From a checkpoint of a small mixture-of-experts model trained on Wikipedia: width 192.
Below are experts of layer 8 (counted from 0) of a mixture-of-experts language model. Rows are named router (the router's row for the expert), up (a neuron's input weights, with its number) and show model dimensions 0-191. Each number is 500 + 25 x the weight over its row's rms, rounded and kept within 0 to 999. Numbers have three digits each.
After each expert's rows: "mostly gets" lists some tokens that are sent to it at least half of the time. This comes from a sample of Wikipedia text that the model never trained on.

# expert 18
router:477517499517514529521508494466499475471507522461513544479509543499539500486445512488444518468513529515482493472507512507506541524513504508542503472486481541526472523502466494466493452479508461498495502507459458474512477494514487511497503468529487499487492528526506518473518501463510510527528466507496477503504504541527535531497487501500491493497464469546491455493524518496519551509547521514515525508508478447512463526470494503534471539501485504500510495468484517512458463518487512509501468477479486442545518488454542526527504506521488496494462463438507494509499553487432512469
up0:521483501551507496488491503494504511470491483447543503518558481510509494487480503462484491478493500514541500495521466440534493511512527508492516512523501519492541512479505545484513492489468532492516452503496482493480497463502501510509506475459496515492527511499553504500472502461499603491478496439498488511495501525506519480499487517491538479494491518501498501485511449546497497499501470509503519451483525510529538543522510512553495526512500483483513496498491509485462499483489523476482473536523536478501503546555471481451477541542516542474500472502536476481451562527488500492
up1:502517520500490497487470507511496499516489505511528562463477507453515532455487550520486504497521498470509478521493510543479484484489530557530498522506470505491469547459527482507476507521506471497500501478456509511510545484522492546456469474500512542483495515517506494469509480521514484473502562522476513503484492517479477492497542449512501512512536510517530486494482481499473513481492516534524527487490495500474490495452466498464447512516484529533544509561524472475507493506501453471491487496476474529509481535523538497482489459510460477427496483532517502519492478463445484469
up2:515514484510487475546495483485479511476507522529472478468454532465514472506530471514507524479523547458502531493547513506510490483488506481441467511485508500459490522525458487514497542489513526453508530452493502539491483516481522483513523475487514471523479485464486486503522453487502502550432524553503493508514453516512491506466474492473516488476506443498460539477470488495528504480543484508483505513535475537486515527549483497473451480501496459478518490518475492465469502495516492474524506488551504487511496515494511460541480501534508492467462510555520512517529520494508482482
up3:470510476490508474494486479492493531514464519510486532505518531509502486480513513442508503482505504523496466496460482523526457523492502504579470493501516448491507538506510505540533479495553541546506500476514462493501512517499481479504476490513488486521485478526463510524471509514560532516536478490481501512526523504473489472523504485553520473465476550504536446478535532490513470522482463510483513530515490487520544487500501526514518464501537543488522502513523498458511527455523527483518462516487501461525515498488457517483486477520497500520504467437481452514489544469515502469
up4:521481531483517500510470488503490514520523510541493494450533460524483498518460557539504506493480542495502564528494489469518503488520494492537564529548483502482497510512543534533452521497486506489463496523495483496495545530519526491510495539512491526485483511532466502503460496513474463478489463472507521518550505471549538567465465476503510526509492454495513476477512498528476488528484467534490517474494485470496519524491534499500542512480519495503491521471486558470496535531508468491497512471495532483552503469508517508484529509489501479531510484484451521513484485508514536480
up5:497520520477557533505490445496536520530524493515477538477490522498493454504500541489509485508496507495490487509474520487561512503460482501520521502503544457487532495544491544478540527501490500488493486522517498507520519467484504545474538478551513518485504475500516486519501469492501514555525522530503494485491519521487449512459457526470486494509484483474508486518500478441516497465524472491478507447549462469540515506463527479456539540506525479532473442483474516467487510456483490507515564503516493501505498487527477488504500516504493527476453503522523478506497503474476499528
up6:490468550494502512486511503491518526496468480487556523484505511498505522504492476464524540470492498514495485533495483562487501552541498507540527481489446524451516483522515490523513501451494501555464461456474469505493537509498477497533467479491501487490543523511509513449493514505479477545509482527481507483494474505471489534487497537495497473452495524444520469457517484489514500487514484492548487495488459507498525513511501454495546506502519561508489526501506533497474530511509491500516507498488515553497490464457480514477499455493516456471485482497510527515496456498434526489
up7:525521479474549497529462488509520499514508518508511495471528494486509486478490536483484511497518542512488487487525498459480503496555509514559498496487534510527523527475500526494489488505491500524522531477503500503503505525502494489498462480487503535478520543498494511492488520497470522450531513473484486537500493448444499534472485524490459477501533481515523491462484552474497510528485527499504485510470488497463516492526504436520506463475559483546479496488447521567485488544487486440478472531525489531522503519501471512481495462528498464462525472502444522441526509511491475491
mostly gets: "\n", " re", " inter", " co", " dis", " sub"

# expert 5
router:461488477464480496507493489543482532520505489523526525499496498507477527505481452451517542554516545518493508493467504491490481517551515509500463492534479496471507500481509488543467523507488504475511487521495506497517513518470481468462504494492466483480462502486542445461487557525530480496480490447483518491470510530519530526526502515471499477490498481520469452522522498493504491530513482496504496477476499495517514498495515492534519540526459488515506474514520474495510494526473475531550528530506528496484489509461529625525535490484516474499513511478521506502478499444492478504
up4:450481540488471462454492538540491491491531524484501488485442513476488496507518502479466550472476481512496530552466483486514522532510468516500517508512511509479517522488487468488490498470527497500504513510513473505480497527447509483533496488486490503511519521505493485510521483523489519510550505512517531513486484445504505536441483517499456484541459476504484516533480486494493497498445476506489524484531517526506487569465488495492531499528525506514540528429495528509543492505474520513506501532513437499534507486519448491483522461507473475477536500506520435481467511497489461499
up5:510491514512533497477526492524489484523507499538516537490527522500459533523573526473471460490533515525497492491514501466476520559496479491524471505531518566500518475483516506566470476493504510510541481503540524528503490556482529535526479472511477523515494513513452479481494488520510467495526488563499484485496504525502492536532496497530577495504501498523543494535452519482470490482453496493506505517522498525506532536535463506510502485514493484559480545485501475474504478538504497509519478498483478501493462465527525515502502467485474489469492501499479544491539516514505523500
up6:453497480523499515513535461522502472486490530488487562530523535474481459532515497502491470534558486519507500493490494521542534527509455510512504527507474533553489488492481513499485477490522494492536525486480503476539512485509521534517480534482527487492511484496550538524492511466496550475525511497493475475476507482484509494490482472484527467529560522524495487481504521494521537556517529503491514489502468518510530549498525486464469504490512517530498491540515527510515495489489513498494461520517525452510488551508516534434492517468541475532462537475522506458463470491483477534
up7:517509500480517538486479477569523527546475470512506483472528478498508505487489485534484517515505531532508550495455531484508499535554470503449508474521496508487493498517560503502507459494519496496461532506532529492415494524488535483474525500498444499524496494435475510511502479471482538504483468468502501514543512473488529500512465511503478490490518469461503512520510499535531516492467493475539508529482518508507478515512464471508501514487504501501507562466555536493501547488511479510518553482501441467486504510514512465497510488496483461503513514510503477447493505491488497506
up8:454495463497535497449523480484490489473500457503458513494525478498496483474496520504520519525499476485511510489520515520495515509520478506503484497455535495464534484490518476459532527509497505474485516562499504516429500479505520529477513444516518478478437518536508482528482519489513501508526544471530520504531554466472470507441489497459506520495539494522492507489531497505529543489455487502493466515505466551490503498550465488504487504506526484475501527534562513507488486458503504515477498473552517507483500478475466479486518528461477472480511489551515466495457513501484506509
up9:503524492482479504502508511533464508490534544498471569523471481517502506512499512495566484504494553525512472468552504496548507497509476469562528446466474493493525494466467531483481534535486448495510510526535480468511544468504461490483491514492519509497505484493498519502493501469510505523476475468495522503510519490475482469460494457460556525489511504538477511520488523477519458504499513509537490520490480508465511489501482477462489483508500519491512496520504537480498517445491466539501473559521508508444502511504519506524501514483493511478510483457464463491526511511537468553
up10:487520489501489465492491488480457530513513530546511527496489526528512451506508496489492525552521503504504463502535507490532476485470496487512483463491479517538485509558529499494453516519486487487497502509505495527503479449485498514508505559513479555493490476473484494473544498519507456511451513523550477494527565515484506505531509539489502477482438497505528488522562549463509496521495453507489520543511502457507495474554498505498498540517500489496480485467496492492552490519474494461496518501470486527488509484493521494535511486469476471473447485488489500438507457483494523513
up11:523481497560555473492477484525464510472514459456510495490429504518554488484480487499480498509540518553476474491509490534528449516494484479506508486543467522479467518540510533492494489473493474504492489478474512520537501493495523482514530470477511516524528489463516493464514487431502501490519476486489484507532557469507534521458512500507526525534499480515528509462495510499478485500495482534486534516516505477499448504488501535470501538482482484476541497528488473509477505473522527505513531558518473503529504482461505475527480482523518506509491531503470530557485499554511485515
mostly gets: " his", " their", " its", " a", " this", " former"

# expert 11
router:498515509499487516499534490478516541488507501457504503481532513487497549497503526543479507489501513496525572516452508513505489523528504467445531519483493491543502475523502513484528515541477518518529519474551470481499490471525519500507509523507527501512502525496461500466479457545462511492534485497470473504508519474486504493501481475520493568479473477477534487510458517539495479498486508509509519513536529467505525541540492485468533485502475524544523522480500479475494512501484483497520523468525470529458515473567489463511481496503460451456528501546459496470481499519534535528
up3:488520491492528528487516487487491499493479517469477509488543487515550537481513506503525502486475497456526458502532502485506534491490493537519484484477543486501504499481466544513502451524478493496506524537505544502470464484502494517495472508499515494472445498498501504525474503523501491422487503479534498516511491510506486482501490501467490499455519522513502519534481509455485486481473467459483487539513552533462523505535547499511507472495443474459484533553501494481501485445521507485509490530512496484486506532562520456415468480474498484458513470490475484525503500456482516491
up4:484489455462474495468504482499522475502501499527530477464500489486495550489537513474505509533479469510492505531492502499516509506467476499522437483512519488519444487506500548470520462512505479525470507481534504527496495523487491568469498497484569555496485449499496516525497494489486499488484481537495516500496467496494503469518513487476514491454444510487515485491473516530495461492517467525472528476481489555483463473506493498482507480474520493499513506494532496500493488406514524498519532540518497478497529499560511504507479525478504520466516530537507531443482499518558502515
up5:475494513477510490495474529469521498456479508497518554531485474492503499524496494492526511516481516481541497497479536459517479536504482507524530531499532514502447523499468522469476526475565517541491532509522487530519505448507470493515461516465521540505532513475502489425454461467480503531462503530489523459544559527515475494480450460547493541475500515499483518525494499514514511501483482489517515506516502498491493524534520534480505467478516461491478479507539501503447511512513516533503452501531506543498489498509470521508486557499529511492488480481530504490464511498475497481
up6:515557498489477503523465471480505525501491474443477499474533519494498501464505513522496496512480533505527470532511546467494468512523464483520488504526455527524491501482468507505521429514517543502505536467518512533522484490510507503550460461493486548487544517489509489501519443500533438542481495477479532543513533527480517509440478532499501541508481512470474514516466500542514525496554490515532435534514464487538515511457494491496526534468522506497498499497477502500470459472518486532499483508495500493483515479517498544498522494518521517468531506485499487486516486501508504513
up7:498503503474431497496519521515493458486473492501464469484492510478510509502478463495483469531477533569491433495530531484460521504470525512512476507482459503459500507504488485510461480525509508477498510479476466512468475516514518493427465518507458445506525488531521489525509532507503496500534501464513483497458534522489520489510494449480485511472497537515545510539471516531495503452452449458475495486548486512513494499522490480510471480498521446529497498514534477486505486526495538524497485488548516490474478504477521517484484474522481498471517500525515555511526503522495472509
up8:481482525501516480494510481474480493465482500458526497532472513489535477497471473484484482473441506486521482506490487474497516477466486443530481537469498538511504492505523499514539500469495518497507505479502474436471495477481479500498499471475508463471493529506502494528521552542526482490515551532462536489523509522462479521499481531512501469500511453505534483480514483513539487515463531512523508474530520502479519542504481467494541470483493544489510539507488492509453491525529499520494479517506513529465479498540514491490510580502460500542530438505501489453515543527479531524
up9:484517473480514522467533498518482452472504469528515457509494517488533521543498500501483525493488521475490455562497559491473493525511480486515540502477532492474512507497494527481525542497537511474548468477479551539500481478506466478510524548438467489499512460458507490464506506533512510470525505511522488476518503485486497493495520494500508500513494485517503509532525502480470514485498508531478502502495494479545494480472512482540495465486484452545527505496509430514498509509514506539535513460487523494559486508522484525511586506486507480464476470495489539509496525533511540491
up10:513511506478534516531524516498510508516504507472553501475486525491517486475503512507470516506501461524521512456505476518504483460446505481497462483464512514463482489499471510540470521482490494509506491474481474523496474510486452463481471523504511520487480509550448475469556526491467500507509506444467567518440498493504503522521511461498461475495474515502482490510511499514485474486531518461478458529496470522459500520485495501554524529482530499511504488487504474511512474458509499489473489446523538499475525576539500488495532530455473492509489488535492517495455519533522475486
mostly gets: "iege", " Church", " President", " Minister", " Court", " Council"

# expert 10
router:490505514530520578523478512483484472482463516480498530482480478513505505454503490477485476492472479483488454543535485481436494500486544512517499438533504506507509465513530509477442513486496483496451462514496534489529457479487523507522506479542500491516526546523536505525569488474514490481499494491531529491521524495514497523495512508545483499506524464498478519506490528514500538486439462485546530520547471508525463460507510542487491493472496490525493479495514497518518481484524505477477497518523511516507499558499521499478506488465471523562468491502516510514452502521493504512
up0:466467505510508500531484489447519483487527475479488498452529484491471488517516504489514568511510526566459460508458471485484499536540528490508471524514498504538503511516498494513471502505548529498486448517463487514501543503509516475524507493488522456415486479542511497458517521523472502545479478494499553486516518510489508497526550537498482497523447487503536530494514492504506504497478527544482545490503462505521515524471537511564494475466496473507482472480493510502493531460510519493479514494483486535503536503479497511478524511502474502498512477499462502508546448500497500491
up1:537486522470492472500503522545472462527542496508560471519542505513466450490490475496501475499508503488531487493554466528530510517450480492516488476480513459505501535500538485494539482485495495461491477513523435501528460533528476508463510508524556533493545538512538514489527486512499510475474504475509484530505474501500461494476480522490508478524509489514474508510497511501442472492482486534492477529534470541515484501501478519482465510501482523474537519498490524518515458459546486476501485515477474429530475518494499488477476502502461518468504507520531489444494531507501519519
up2:513521453555496578491531481468541515509512505499528482519514522486493506488485534547468510489518492488498494505487527509477506498529476474539519527508478527502505489484462526501474474498441511470518508501506500487508453501470497537464532518482497471537464493534485495495536442465520512458472474492483552450496462474508509464506476482527540507520504520474480446501485501500489497498499469475499499505497488511548504507477496467531490568520489520515500492471511472468462540526458500503507541506517522504489473460479509479530491452478490494535497508529514549513527493508478457514
up3:485498513449506516507545501519510461495489449462471510499469440500516512530563483529492448480499508483488545503526429549529494510521516475489519534489493522532542484481513493537515464500506456487487473482486520489461476473516503538498514486499459494516500472492481463470540495499445491500518521481497511485518509476520463476491514487490486503516478543544509475510470556520529497502469520470550521502474510502524512500485524476496513474510456518539527462478469501445495530530491530515489486516501491528479485466485525496497453479514459497463458506493497492487503524526513493498
up4:532459514516546545514509499505522543497505506481503558499475533489498467540499496501494467478475524505488503465514460507495480484482459522517519500539518479506502472505474482470464471517532483470525503468502482498495461471493511492516522457501530499479508506464522461493511523504546475484486549516471467500497508510509476480456441440513501482512487495527499516472502491491492528517487514486480488514457519476495510507496501500431495515541514488527459497485543516540510474508524518517537489506502579520491530483518503533514520488525498510531507451516432451468441507496519502488
up5:512523516492562490539500478492518530507524486504533497447476483492496519543565539476515503480465472460452532498509474452519498536490449461531497486474514500479516484492470514470457479529511433498504483486516491505491503480518501425533507500456462499503503522462528533508504509482509498489528502508493532488502550521511513553514497509508492512487506490546447517497485495491505497474531517450525476542522486526518504522492484518496507500486475505499516506477470451487474529543497521547523501495527516465479508527486505486500522488544514493519451534504520471498525537488510483471
up6:494484467512485516481551476485508499500506527540527498505529437526526499490494538500504488519484504488483550527459493481487495454521509497505520494520517542498465463514499507475519478481489495511483495500516521523524469478494510517538510549463531506475483479515531519487495509453448501488501513498470486482519504508471418519501443465488488489475506462496515526521468482503537484483507497504495496517498492505533468514531525544510501496503601511504466510514507484516528510545535515504469490515500475547462495475512482528572497487469494511485463486479500473488511474448506540525
up7:480532498442537500508546491515499526487518447503504477501471510531541501493501502481536480464491491512494547471520504484499470514490497496473551494529495462447492525476515474479522465490503505537500466482472499447515437549511481517486477543518508480503494447490512541500500556475533459554514483536530523471496517507500479500491531492526518529534453479497456481452492503532488470492468501524514525502500509500489511476518508514523498492497507509543484481483530459512508491540459514494531508523536492554518488505488539490511499490513497466461488499517478514518439490518498468493
mostly gets: " w", " h", " st", " cl", " b", " pl"

# expert 27
router:490561471548480518461498504504499521477466501497457505540479515505504514489478497499445468480534444500503515521519465501505496471486500497506527503492450553508435495491508525454518526476540485550452484500509507511483487500448553521516516503526498474510532498523493504485463482556504526499469481542506549500483505498472491527493508481499482496470495489490510517488552438481471515516509498497481506544467499500461517503526530546458536455494489482476476513496512519510516525478544469507531501485557486507496538458486487482460514495504516500508502495502512483471470503464484514501
up3:526503543543511514501492521484511473508511523510517509470425542505441473506497461543453509539540496532504501489510528489512500475515451519471457473537471468482503509492488482495472503455488500482490538491497503525504511471503494512482529496518524538496479458525520525459476497504472520519456530498428487547497505493514512500466478489507530496482475515490518540492484530495532489492476522517526540523493474500524439528525537529490490447486518478475461468531521510538486508479511466449500513526518526491519527531506467496466475493514516538513510476520495457504512497478484499486
up4:488508485531504525452513502491510505534499485504516487508486486493506492492500503524469508565550503496487499481504527514528484463486521541572485505484492474523495547495502497513486516501528509497483456480474517486474521488526494537493516507515543540451515472496561471508534521525515531436506478476523488515526504475486498494505503489461517515499508490505539475529536474457513439513527501473505546559417471497507531539508519505525539494502483468468505541496487503503518507499486462490513468519497515528561556482485534501508510507479503449516499497486526494502493489481465519494
up5:481510463503534484513506468514508465516461555473481483502485532480502493516471478479459513500496489489509502467484477491494519489528493519516501514487522522520529518445478506507510539454504509466526488507500505507438500488451483521507484455460488521512549464500501429495481491501499485482487481456497528545517501484515431475450495467511515483524522496496510434523509441469494506561479492529513489536512515490512537526500498499525526501485483479496493479522478554499529552479525532479516464525474497502510454496489514517532501505505536497504458523526481516484489534458503513485
up6:484526501446507525511500544565567458508486484511504488505488559573488508492504501479525523464516532528478527492454515495471469506484521523576484517446473512467493490492525521547491531523524504491505496480516511521510540498501514514509488497504460491481505522495478519494482500475509483466501545492538486498496453506547525484497510479523461512517495500526444469482458466479465488562492507504487519475485500491460479506518528513517514519532493502525504523507535496473508512525528512481504480514524454539478546479499492511504531495461507480530497472480503493500510493512456513469
up7:520511523495493457492486517464474517518507490507537529487482484505542524511504514494503491485496498528483494516538490500498496463475462459506511538453532515481497502540508515469483525494523461546518458467503495493492477552535492491463504486511516508498483450488515525468478529519521553515511501507481498461507455522465518506543524523532537462529478483531481541486491467457499504524464499443519483468542477499475516483453499468489513505473508493491466494542502473533515465478492505476501472478518477512501506494422465523546506458509500514481520480489490472485485529453444506482
up8:508483518485475518504512519479494469501484446502465496500480482495475535469517486500492466495525490502441509522489493512529498567515487518495443519489522511471470529476513528476479534471554521468471488515509464507534502501507513514483464462497491497521486499498517476480497519517528515477453523520471461519508510521502521519512505481549521525543476475564474528506510434470522481488528475506470477506492477480506463495522536536510529536476493501506453500541512474464500520514528463516510532509520534515503498474516522518478466521549459522490502523510446545518464543500479496484
up9:515455489509510552459520491490502484512498505457485539492448483474490498477497510476485488511486493497555442544517554491515509498500500477521504503467504507532464509519514509511532531549469527498487478534499513507472512487469472549508462499533526509488536477523514487520525472488519526489522507473492520518507490477521502517489509514522517525481507500506535480510534515487492475464470503436524480485505466538493505526493522520464488528472481486496514487497497471474509496507521495517504501513496477498416490489501507531552486535534485528469567539510493477483507503446475424550
up10:478498516473480480469501535479517494557480453447543545497513519485478475470481511529479541499558474466501498500465528492553540502533466492496500555502501506479506490529524529509552543516507482516467490538518467532487490543487506454459485505521490489481504528479510486448461539522509474496446465520477510446515507526475493482539519470498483524516485486505533525502508515507490497517517505486522456503518496544500484510517481462490488494490504449501475454493499504522498490500489499517540482489530472537524479524525515514510514486474515500436508516517520487446501490498493470507
mostly gets: " MF", " U", " NOR", " FW", "Gls", " DF"

# expert 6
router:485492467468478553477487497548534514495495527528451515480484490429505517496459502461478487477529529514490503547495508502455502491525527533469536523527497521515473473451512476496492484529476504526512482501496521493479493493502547506517478487526490479509498474559480482485493472520470513511552485505505498476511521501456509492496500509501463470500498468494536552488515553510508514491493519502480533512528494432479502554496549512494485479468494474527468536501521528482511531497530496475479483439528472503463514495492504452481520512532520465526508489516505500506471484515532521560
up0:523542508499481494491489559505499480525497501487496489471481476512460544503453476505520542491527487497509476515485483498505516484545518433502467513489421473499538493479495519560470528499506499549507504477524492502487518540438550495486465447498502494503501483483502480491497483479497511512516461487506566507497518516492481493492504512479498536506520469501500507518511462486486462498495515518511492523520521525480499430504497521499512520463524517481534513517492490479473511509498462470563459500515449466478492465490547489461531522525522515495507471485541516557506500493482529505
up1:516514495490492502522514532500498465480561494490511443487517470492508522538533504469505510582523445491520515556473516492489490508501486516522484485502457509495516471506464467484495451489472516527530501569477536500541492491542519471514538500497502501504491494471523523472472499453457515541506491530519509459495493471440458472503513503482440503504495495538524479493511521512499520488507482512534537531498509498477489508510522541540518473479529479501472498473504527522519527469452499507472504505484512496536506514450503537470514498544486494484484493504480508520477480455526509530
up2:556480565479518497492454486458462558495505508507509483517483522499498494517505500450513493503518514539494525476471534499482508526502483494548523512518488480499500447506514509519524472461501502529470483470490477492517506476524484477463508490496471495513525502490548518508510492507517500492490520512502497489480495512487521505482521475541488469528502460540494512479446570521514518468504525498497533521492554503530447534517515495512469500488523502480490500502497511549505562531478507483481505492519505506487503487509546478482468517463478489506482514432477494448467503428502541553
up3:486505525514489515525464507499483518519503494502450503524493554548497538507499489537492468514493498452498507465549469486497500504518494507540512528486532568483501469498482481494562517528470502538499508509467513555484532526484539510535508542516490527494528449492543534516486496483498508481527456522474471531528493481482493447475530467465484509488468485487507499523523541469458502415499527502528496476501484460516512536457510515489523476513471470514478469532474482483505525534509471515472533499501483469507498545491515532485532512501498532510502530497486517509500510491517502485
up4:488445488474520484490503497505482518530511481437489493536495482499501444551525498530460509466501481503525506494464490454511476531468482435493519512526519520476482488519507500494544490500479501457479500521529505484547517506464530516509492506475479479485522505487525463533475521467518529479546437520499450502507502530500492502475541460491490532503529513477491487530526548513544488483491498514492499499517488533492527475474497493533470491491495528496517501525527489521456537539517556487501454472498526530472500534517488504536504531457465553479472508488500480495511549511491501528
up5:472482500459500509512455503499517470507516495549514520497487491516486503527442494523531530500506473442512477513522501519533538489480471464515485499499519553503505483495484493507528524542519505492501446509514466459484556491476499521510487498510532522496520525513489482568497531525508528462544488543530540503498480531461525475503517514491502511517500527513472504527484547483458489475484513429483500486510484523511484459502511485483514469506507450463508540512500500473506488531498492501466457487525510536496483538503484538472454538503475498530533472527482530522504502570492506494
up6:505492533515541507492542438508531491460516481473504521489473515503478465476536454489508503496501519517475526500514504484498513527467477470500513474541474520492493439567528495464492525499502464519502492500477528464480537468523524502515474507543485545492475513442506512489552511512506481500506475480509490481490492503485464519536486440517510485518489545504481508546510528470480514513515480483538518475571534469517496511522473531513484491521505517495514522502488505518503496507525483487517480466544499560494488474492503516468454455485448486524453500492473520492526481523464521495
up7:504454482470495501552478531490488506464494511484480545477477528485478523490511500486511559485498499506512500477563490494515534464473477505486456564518475493514491503476542495482494529421490494503544519507518494511526523493521454452498479503480532540502521533478513459474514542527504480498531498505473483489536508514537474510515504471541496459475494496505469515511560530487513538468515468544497462479472514474495510502460483513481501509530496479493473486511481500452509534507470488475482477503468469505534518513467481471531504480506480535468505490499473484489546503497547527508
mostly gets: "C", "V", "Q", "P", "G", "AR"

# expert 2
router:516529459489525525512506499482483502478516502498531493542526507497448485488481539535505494549450455492516506562485488479466507456456517476487495477480477492500489507524478508488511520473522492520474481460493514500518492517512477474515538531480515471471473487503498533496491551545501510467524502539449505474530517503516465491491496465529501512457515541522465472492495471517436514506511503516493504471507530522500464486511488484524474487495543503471513563440541495506449474491509507495492470541495498505570520506502510486491537473486465530482507500506511515538549496494534492522
up0:469534518460459478510511528477524481519521508499518488490468515502525464504508500508460528529514485458487494476503481493500500540518482484476508477492467513505488488496483477495501467518518498453485495524501498525499539518499502553505425504470508523485499474503462484483506481502544528477468461465517512511518454491477527461525474477509484565516506489438488514546519462503491460529503473550511473532530535472502504465545503472413472483507495458489479506486486521490488522468534504505519505503482450498451517504474529469508505527497487491498501510512554492471488529502535488515
up1:461479459528490489532518499494489511535539551475514469538461501514481461505511516490477510567511514519506472535436465470488520551496480494519480508517462479472541492489484491476531465505486476459539500513483539533512512480495504495538500497491522467464538482482474503490497524474493540462466488486527496501481476502472500488496455507491470539496471505465503550523527521485548467472476492509465524559545493526496463535497481476501495538462533477453468526501499499497531519457487495509487496527443461503486483498503520482506536503519495504500511490510494499497521489499476469476
up2:521483553510510487485482483481519482485552464469576482485511515487497489488503472483487535530498521509546483514504536503525469481498510511479522460502499497549490555502500469502486491452510494514524492507468503524491539487508500511527462517499470461467473495514530508515476486505549476497540474499490504492522507513523490513527476487532459496513486499506530476495483502503496517469499544513497508498462474453551560523509461508542423476488529509480480506517553534526531475549472512559483466550486506476498468477502524498503515515517467494517491507502522487498470465495517520535
up3:492472516510460501498532497529499502488518478467520502538503501489497508481527491542488521436486508541529512466458484479497505478453513534494504480491493510478508491498519483493509498503535520528543498519471511499496435487517504492470518484478511496533490513511503519538508526530517504534533496501491501437546506471503473495527497503484514487522447530530452470499583448491531507493483517496467550511492499507496497468524503500461530479476513530446456477473517494517478507523518490516509495494454491508482491489490523495528518517456517526523515505468458512582450529524488538507
up4:470457515488528456509468486519499526533501519510514504493519516526518518489466530520515493483490487514552527515496521512476498504493475458526511471507520514481522532473533510472502523440473453521538494494523457503493478504506484528517501540487457551506488488545501520497516518484502443507521465462483472485553488509526458536503460516471534451463453498502460467483505526514511479509474461519474531444502549508509508468541489516478454472471533507484510457483517509514513523525499512478523502509511506510480496535440506471479509545480484496504492471505490489484539461504495516500
up5:510486497496566530519496512520499468517525486500495532507516572494479508531513482488545523500522489518499490528442498486478498535523475508510510449441523496465501509535504482506497478506493499505504508463540542549485532563491509497489484481485497484459503466513471436482479509515498477511527515517480496491517468499495456465506545481528459496508502538509505490521524535477548480511502464490530508512498457505500468525454531490502508516494506516505525482475516506428501466497508525471500481487482467524448559507499491455458528504518538483492523464513535497504512489508484518496
up6:516447469493523476485487490480521503494488466479533520507528501507499532463496495479515486467506500509539508516499496514525545513475459505491475548477521495466458488524452504491464509498481504524514513470510551471508512497501429508496509496513536494477498533462535525483558528521502510498463524455501493543491492508545501500476488473550469562491530435481505498456503476479466462519562465534543499489477513511494473473490511509502521485531483485509510511474461496509466506495480507477491456493528504474455487501533515459515521534465500487484516506527473498469528529518510494482
up7:494478525530542536500451555489511492473466539538547503531484527481480491507451523500519541524439511480502503514480485474491512490439529488530515441529494506488474512464461517517494532494482498513444487546532494530477489496493476469469485520441492506517487493478486488452513515523446549476498497503458506493478496531529513494484480497468498482510496518474520486501465467457498495513484513465509514528573479524503526487514480525483478515461517513526501533519524492451508516504509489516520446468544512503491463490505525520495502514526488481488477527486507510493474484486490505520
mostly gets: " John", " William", " Mike", " Robert", " Josh", " Matt"

# expert 12
router:531536524513516456517523495552482561487517468533526494518521489474532495537508520514543498506502546488513531482512469536484491475513516481508505562496482447492457485516524498501488521516503541524544475494552467521487522500506464468498536518497536477467519524506470477451497475499509503497507483516501519497512513497497468504473532487462493484513519519487497499498476479503449508509479509480501565481484504516458544498517533451465504497535505473486489539505489502508487510516468488521476489454470486483503509494510471518477541541520544478511516461504459476474490479519494423524
up0:455524429521516536517512505502514484539539481490453557475456476490517519506493496503508526502528527542466506502479514516488543527556477497449456465511510492532509484479522538491523422505506461503482467476539515475498508510501520496523475532451494498521544466504499489542474483515512523495502513496473491509500528517499495499511465521483505493500478489492496513481465491500501524531508516549481517477491525522502502510524525516505507505481459554513523476520517548476498537499507474469485528521467496517502494486520490433520517487522501453512543510500485521517508539525508438495
up1:499491500532464514500498522481510548466509488479495491427522490464508487497499509537536513530512524481509504470504514503482510509501490506504550450488520513478525488496466492467491524488516473521509437516496521494496507460496526493523470525456526493521499505490501506513500511537517537483495515503479519546528548520468473513485507480501503478494546495489497469434479501431531507497495479480523513492447516506461508480481455533521460432514483523524504511476539539528442509489477514499498437518499480497461472517503535485522533510482487492522482452482483514499519533516506458469
up2:506525501460509499495524538527471505477531505502527496482534528487501471479520518491502478460479550511537513466520468451504484493501508488497427477493518519528513507494486501509524503481507519491491498504509482507538518502483526497520473521539427509486523515441525497459495514501466445500525520495538450527510488521532510529471515478450497471510513473480522500497497523544513517538492500522511499489478516510475512506528510490537494468505497487501510508543513489474551511533519539524546485485515477513525509528465513521466509511565515533481458485462527506492460512516431551508
up3:494495430509472503526507476481514529531508538514518505520485471484519483520523477458558491535526501461509513485519483466480449503457501475561518515489506513497499513483454467511462486498470524461533496527490468541545549489499487468480542507474515521487497463477513482477533452494500470473497466470463465509503519490477481496481543480496461497470490518489490470523451488491499443492474487499485552507504503520465488484518472503490509528537516473475496490508516510529508512485485538456498509465494473508517514517508507565511547472512510500509482557504519513525484488477516515524
up4:511502491478497516522512510465493533479475456523483493491477481498531489518496481442503538507551546514498488489505509506500510477509506508474510504506522500476510496539538488550463522467499547480552484499512479526500481499448549526477544530500494515449499494513426480531459523492534495539521483509494496475503490518499490485509484528498503504529471469506519444556518545533527481462538483477504482496517523480491500471478550498484480503522517473496531490487439528509538536509499509502492517520485471485483471466502524521555526476477537462517478486536479490529475503498459479490
up5:501516526525523493527495492532458503497501527550460500512534520508491521487539457478509498510494529510481511514481486482523526461485517460505463533452469535559502478486564518456535506486489489491513490500546483489517502491477503490481524551486519510532464525504481521506500535526475531518494484491506480481475485502481505504478514534443515520495507510504455450457500480496494508528508484513478531564515499546451523514541488525524502526480534516503538501477489553526513486496548434487525459501483494502524474501451491502497504464525470477499486536532490489495484476503517480468
up6:508503481494484492478501446437489520480509470504515519441522514522472461523509491459532524487496536540485501511442483528543475471454497470578470508556497494461505513458488532523461529503516487482500512490538511543473526462511498492506550523542516481507509481448512469515467515478513489486503487479544477496497509510529458517489495505512527476492514499509520477481519486483473518495463474473535535478522455514509519499476483486486527504528496449506510514474527507516492479474503503530454497515514492528470488475445478507452506472537521509498503494477476507490481470501480491521
up7:516521493468505514545534531542532509503518479487501517519516515562517505526480507487462536443537509552535548458492502495492512484541491510539552505492519522470521523489497478503512466475520514470482499519525474504493502532515455476541534488509512520538509477483484516511514502467524478499511492524526517487504421507492495486511496504512454488464487538480494497554458453466491519510472487511511529491485501508536470537475505494505516503566515540474499480501484514498491515483492521471500547533511526486517526532479497457496544542516491498474526523507473511527503500551482516473
mostly gets: " University", " United", " York", " States", " California", " National"